From a checkpoint of a small mixture-of-experts model trained on Wikipedia.
Size: 19 layers, width 320, vocabulary 32000, 55.6M parameters.
Experts: 32 experts in each of 19 layers, 64 SwiGLU neurons an expert, 8 picks a token.
Training: 357M tokens, 5448 steps.
Below are experts of layer 9 (counted from 0) of a mixture-of-experts language model. Rows are named router (the router's row for the expert), gate (a neuron's input weights, with its number), up (a neuron's input weights, with its number), down (a neuron's output weights, with its number) and show model dimensions 80-159. Each number is 128 + 32 x the weight over its row's rms, rounded and kept within 0 to 255.
After each expert's rows: "comes before" lists some tokens at least twice as common just after its tokens as in all text; "gets" lists some tokens that make up at least twice as much of what it gets as of all text. This comes from a sample of Wikipedia text that the model never trained on. Tokens count by the router's weight.

# expert 12
router [172 105 127 101  83  96 118 171 129 130 138  84 163 132  79 104 120  76 167 140 151 121  64 100 148  72 149 103 125 106 130 103 166 133 125 126 132 179 120 166 172 142 104 182 155  71 102 205 133 114  98 117 167 183 114 103  99 144  79 108  85 136 204 197 108 103 115 101  90  82 103 132 154 153 161 114 143 105 129 104]
gate0 [137 168 124 211 136 146 104  66 114  99 113 101 128 117 123 132 172 124 104 154 177 167 104  98  90  60 152 112  75 142 116 137 180  99 139 140 134 206 115  97 124 167 185 126 162 154 148 116  63 112 171 157 106 116 170 158 151 111  98  78  79 132 126 124 167  66 147 107  83 143  88  16 122 110 163 125 155 115 145 112]
up0 [127 183  97 206 155 155 105  96 126 104 133 115 119 124 132 125 177 141 100 165 181 137 103 124  65  43 142 120  58 117  78 154 147  89 128 170 122 215  99 112 118 124 188 130 163 187 162 121  84 109 143 136 108 125 160 136 178 111 103  81 111 111 118 135 144 102 133  88  94 120 115  19 123 133 187  97 165 115 136 101]
down0 [122 195 159 105 114 119 124 163 141 106 106 131 116 135  78 113 125  84 132 122  83 115  99 153 105 124  96 155 108 130 154 131 186  81 120  97 145  87 173 133 139 219 151 149 134 160  31 164 154  88  88 143 186 131 105 131  59  43 150 114 142  88 172  90  97 124 107 106 116  91 170 120 140 142 124 105 138 194 155 166]
comes before: " |", "th", ";", " August", " October", " May"
gets: " 1", " 2", " 3", " 4", " 0", " 5"

# expert 19
router [109 163 175 100 122  68  73 157  96 131 110 104  65 136 207 112  42 210 190 158 120 189 136 171 180 203 171 184 149  72 176 174 162 145 125 107 123 108  76  74 144 169 149 140 139 173 108 113 116 132 103 154 167 143 173 111 123 148 113 139 151 120 157 150 152 140 119 122 146  81 148 121 219 135 138 108 114 102 173 146]
gate0 [176 116 143  62 107 121 134 104 152 115 207 115  89 120 163 112 138 155 107 120  42  33 114 157 133 159 151 142 115 109 109 129 188 119 103 174  81  90  94  90  99 154 125 168 133 109 145 150 139  75 133 165  99 150 136 184 109  97 107 150 135 154 166 126  97 187 177 142 152 100 122 111  73 156 129 138 146 158 118 115]
up0 [115 153 164 142 152 157 125 144 103 113 108 130 164 140 101 149 153 112 155 163 170 200 160 107 157  57  91 103 142 151 138 120  51 149 153 137 135 179 146 115 185 125 116 140 135 126 122 154  74 170 157 144 159 181 127 123 115 143 186 144 110  47 126 148 136  88 152 114 147 113 117  94 178 122  82 148 136 110 146 186]
down0 [114 123  91 162 174 103  99 139  68 103 106 141  44 141  97 126 160 139 120 109 155 137 116 136 130 178  81 145 168 186 154 100 131 157 153 148 196 106 164 143 118 117  85 132 126 189 164 123  49 122 186 125 126 141 103  75 117 117 146 129 160 190 102 143 108 168  96 120 131 137 170 160 182 105 154 103  91 149 146 172]
comes before: " the", " as", " a", " in", " by", " to"
gets: " as", " was", " a", " this", " that", " This"

# expert 14
router [112 123 161 118 139 104 112  56 161  86 152 137 174 164 125 153 180 100 158 106  95  93 138  98 194 115  84  94  98  83 106 126 131 140  79 125  75 124 188 164 102 111 150  76 160 165 154  94 173 201  67 138  93 151 139 112 124  88  93 136 114 184 133 179 149 158 159 128 130 108 170 128 146 129 109 135 184 193 137  39]
gate0 [129  56  90 155 106 156 112 139 134 174 107 148 211 171 151  80 112 122 157 103 156  99 158 153 117  65  83  80 101 146 160 141  65 110 127 105 108  98 127  61 151 115 120 167 155 153 151 143 126  97 126 125 163 135 131 163  94 180 177 122  86  83 107 174 100 130  78 110 124 158 142 115 134 125 145 197  77  75 100 127]
up0 [112  69 109 104  70 146 119 116 123 167 189 115 168 122 140 125 165  64 181  78 141 143 150 199  99  84  93 102 149 188 118  93 110  81 163 126 142 131 135 117 167 162 199 147 131 160 116 149 141 139 167 153  94 245 158 131 111 124 128 121 115  64 116 155 106  82 138 129 101 105 136 104 135 140  76 115 113 128 193  96]
down0 [160 140 114 162 132 133 124 105 140 126 126 111  71 135 146 122 104 143 203 122 113 122 161 159 177  86  74 115  91  68 161 162 145 137 140  70  98 102 132 123 118  91  83 150 120 100 146 120  95 122 134  70 123  74 136  81  73 124 132 137 107 155 111 120 134 126 142  96 148  93  88 126 154 137 103 148 174 170 132 153]
comes before: " the", " of", " his", " birth", " Representatives", " these"
gets: " of", " the", " for", " List", " in", " from"

# expert 0
router [112 145 158 113 130 134 155 170 164 145 168 146 173 149 130 126  22 126  95 122 186  77 146 165 121 104 165 141 134 110 117 103 103 162 155 105 107 116 106 113 160 157 105 214 161 151 114  80 110 129 106 114 154 118 148  94 133  92  98 166 119  78 155 231 131 118 140  74 156 145  86 121  46 131 128 178 132 102 122  92]
gate0 [ 88 122 141 152 120 138  73 131 147 173  80 127 154 122 160 157 140 201 179 121 111 134 196  99 129 135 146  86 119  60 203 106 170 161 149 165 127 149  64 149 140 144 137 141 145 114 183 145 133 142 162 123 111 153 111 218 132 132 146 108 152 131 101 148 118  71 128 131 119 127 163 140 183 139 104 162 211  84 158  51]
up0 [155 134 117 117 129 131 172 153  74  64 142 108 126 163 131  91  75  92  76 156 152  90  74 150 123 104 146 212 156 143  62 146  58 120 124 103 129 132 175  94 109 132 133 143  74 149  59 118 133 126 129 101 138 106 158  78 141 138 102 117  98 122 156 127 161 171 105  90 129 114  84 120  97 111 152 106  61 141  79 211]
down0 [106 154 131 179 128 109  94 117 163 128 163 215 112  80 101 191 216 105  78 110 130 166 133  99  56 109  79 146 104 167  88 133 185 171 158 163 111 158 114 139 134 130 147  21 155 142 128  79 126 123 171 125 169 125 145 135 148 148 174 148 126 105 119 146 123 112 143 138 125 150 133 118 163 106  94 109 144 166 158  95]
comes before: "\n", " |", " is", " was", " and", " ("
gets: ")", "\"", ",", ";", "),", " He"

# expert 28
router [ 95 112 142 105  87 137  74 139 118 119 104 121  80 132 122 127  97 141 166 145 132 212  90 152 129 137 136 143 129 128  99 200 137 143  90 166 183 134 101 119 162 139 106 101 108  92  97 135  94 109 151 148  90 158  73 120 164 147 101 114 173 147 196 114  80  94 139 125  87  91 102 118 194 134 160 104 151 126 164 106]
gate0 [141 156 116 123 182  73 121 127  98 153 153 190 126 141 127 183  76  91 113 111 153 128  61 141 143 115 139  88 128 143 146 206 147 179 145 146  71 147 119 138 179 136 186 101 170 155 117 132 146  63 152 115 100 139 148  84 193 132 103 117 127 103 120 126 163 169  98 126 140 126  52 142  95 110 103 138 125 114 128 144]
up0 [133 145 146 137 131  46 113  84 140 119 140 125 122 146 109 182  96  90 157 144  76  68  88 128 110 129 143 109 164 111 115 103  96 157 221 207 110 114 123  91 173  88  80 147 138 157 121 180 112 174  92 149 133  80 156 105  81 118 138 147  93 126  94 133 129 120 106 148  96 151 113  85 180 116 108 113  99 126  75 141]
down0 [119 188 178 127 178 138 130 141 110 113 107 115 165  93 129 120 117 113 163 192  49 128 103 135 117 114 140  96 139 119 176 215 152 140 143 124 144 108 143  97  91 128 124 144 147  71 118  92 162 166 164 137  65 154 125 159 134 119  83 145 156 222 164 116 101  99  91  97 175 124  81  95  98 119 106 137 168 115  99 138]
comes before: " the", " a", " his", " first", " two", " an"
gets: " the", " a", " for", " with", " in", " won"

# expert 25
router [143 100 107 152 128 142  57 174 124 118 113  60 103 186 167 111  93 203 112 211 142  90 145 127 122 150 130 102 133 101 118 140 167 141 121 120 142  76  99  68 123 128 131 146 186  73 130 137  95 132 104 153 138 144 100 150 131 122  99  55 186 150 150  37 145 161 137 126 146 121 179 102 140 134 128 133 179 154  94 115]
gate0 [107  94 101 127  87 135 154 101 141 130 122 153 116 207 137 131 119 106  97 131 165  98 152  98 156 158  69 133 158 182 125 147 150 123  90 133  56 163 170 131 109 138 117  58 115 124 123 116 164 175 175 119 113 167 162  19  79 122 166 143 140 178 182 107 149 154  96 133 108 137 107  92  92 102 193 168 127  91 139 143]
up0 [114  88 105 108 130 145 148 139 104 157 112 140 177 167 112 115 117  94 101 113 163  99 167  82  88 133 114 147 127 149 154 141 139 105 110 100  43 171 141 122 131 127 106  51 131 152 108 118 166 157 118 139 141 184 150 107  53  94 133 164 125 128 150  91 121 133  97 157 180 104  91  58 138 116 196 147 161  82 119 144]
down0 [111 104 103 129 130  42 138 113 110 149  89 171 121  63  47 149 134 107  98 131 119 111 112 101 141 115 149  97 159  55 105 134 133 120 155 176 108 161 137 101 164 141 198 117 151 131 125 147 124 156 125 139 177  69 110  70 121 196 122 162 109 114 140 160 118  90 134 142  79 173 131 123  90  74 125 154 149  99 106 126]
comes before: " the", " to", " a", " that", " by", " in"
gets: " to", " that", "ed", "ing", " for", " on"

# expert 15
router [135 178 157 125 143 190 194 108 161 152 101  92 129 126 148 155 109 129  96 106 175 142 158  94  87 168 107 167 106 131 173  86 101  75 133 147  64 137 160 115 152 201 122 108 132  97 133  82 128 127 194 144  72  79 171 120 102 166 159 112 112 114 180 161 151 125 150 131 120  81 147 146 139 126 128 105 112 132 128 118]
gate0 [143 130 176 186 162 124 133 143 108 154 150 120 175 175 152 151 194  93 126 157 154 148 117 147 119 107 103 102  99 211 136 123 136 105 140 117 138 138 101 176 131 144 120 127 139 122 183 132 139  81 102  77 118 171 159 127 116 152 116  99 131 135 102 118 156 136  88 103  90 109  94  74  91 127 113 156  98 119  92 153]
up0 [175  97 111 156 161  84 138 105 115 113 127 120 180 111 103 136 155 117 186 149 102 124 138 170 131 125  91 126 126 169 115 108 130  61 184 155  76 109 150 138 129 130 119  85 121 149 165 107  91 117 139  96 107 157 125 134 157 161 144 130 131 103 108 163 138 155 116 123 120 102  69 112  42 137 120 127 150 107  88 158]
down0 [ 54 132 123 108 150 149 163 111 166 161 123  86 125 119 116 118  99 141 139 133 124 195 157 156  35 116 158 141 157 174 103 161 126 105 111  76  86  84 102 114 158 165 118 148  70 126  88 101 134 171  84 142 112 150 168 163  93 171 138  83  92 151 125 103  83  56 105 113 139 139 126  37 134 232 158  89 114 111 116 124]
comes before: "-", "\n", "==", "|", "===", "The"
gets: "\n", ":", "===", "-", "=", " -"

# expert 8
router [ 52 110 162 110 153 118 100  61 101 105 150  62 168  96 119 134 174 151 136 124 192 139 132 114 124 183 112 118  54 100 120 199 139 202 115  56 113 121 192 115 120 120  92 105 135 107 145 129 153 175 101 140 141  95 113 136 114  91  95 106 101  92 142 109 106 195 122  83 138 137 134 157 198 133 110 132  48 119 107 143]
gate0 [ 95 168 170 125 149 175 126 139 130 163 130  33 109 136 112 197 112  86 114 143  86 172 117 206 119 158 126 130 121 110 153 110 132 132 102  67 117 130 109 175  90 128 118 149 153 172 112 130  69  76 104 150 120 159  75  56 113 146 133 138 187 177 100 127 121 141  82 140 154  96 165 148 127 117 101 102 140 183 146 155]
up0 [176  85  84 158 134 161 102 164 124 154  79 122 178 115 156 134  98 156 139 129 155 170 166  91 152 104  73 128 166 155 116 102 136 125 152 149 134 115 143 112 122 156 179 112 113 135 166 112 130 164 157 120 138 136 142 183 174 133 123 158 112 136 149 171  97  94 187 179  56 125  99 129 136 134 146 157 135 108 120 115]
down0 [ 95 163 135 156 128 148  92  88 105 105  75 183 114 113 122  85 147  93 113 128 121  54 126 127 115  45 103  82  96  83 133 149  76 152 127 125 185 151  92  86 106 178 149 115  69 187 107 101 122 115  92  95 100 147 185 167 208 158  96 150 134 123 112 193 139 184 124 144  78 151 109  91 124  54 139 160 145 184 157 131]
comes before: " the", " a", " his", " this", " an", " its"
gets: " in", " at", " the", " by", " on", " In"

# expert 13
router [ 80 173 100 130 132 175 141  71 121 154 117  66 137 136 145 127 151 137  96 102 145 159 149 156  84 178 151 129  78 113 126  77 128 132 130 151 120 152 174 182 161 120  96 100 139  91 126  92 145 117 150 116 109  75 152 128 104 138 151 112  79  79 170 189 103 140 136 104 121 151 127 185 135 123 130 117 139 128 129 199]
gate0 [ 73 113 148 143  99 167 106 105  59 131 168 163  91 131 104 144 122 137 161 129 152 124 146  95 172 134 122 167 122 175 244 183 112 118 151 170 146 119 184 174 130 122 120 132  75 112 123 106 120 124 112 151 152 136 158 192 127 110 166 196 161 115 117 174 170  97 145 108 160 117 172 214 147 121  97 159 139 101 138  69]
up0 [114 104  96 189 124 143 107  93  96 203 129 139 102 145 128 146 163 123 185  84 167 148 118  73 119 133 143 168 139 154 179 193 111 128 138 152 154 153 142 120  81 146  84 102 103  82 149  81 164 112 131 130 127 128 146 158 130  98 166 182 158 143 116 103 178  90 131 110 166 120 127 131 108 127 140 144 153 127 108  65]
down0 [ 67 141 121 110 155 103 130 152 106  99 148 198 115 138 170 203 211 168  53 175 129 103  92 135 165 102 130  67 176 114 165 119 105 128 144 118 137  92  95 127 135 157 118 156 152 116 222 133 170 104 124  78 151 104 137  76 122 142 138 115 146  96 130 148 128 134 146 129 168 154 123  92 141  78 157 111 111 103 132  74]
comes before: "\n", "|", " ", " The", " 0", " 1"
gets: " |", ".", "\n", "|", "-", " the"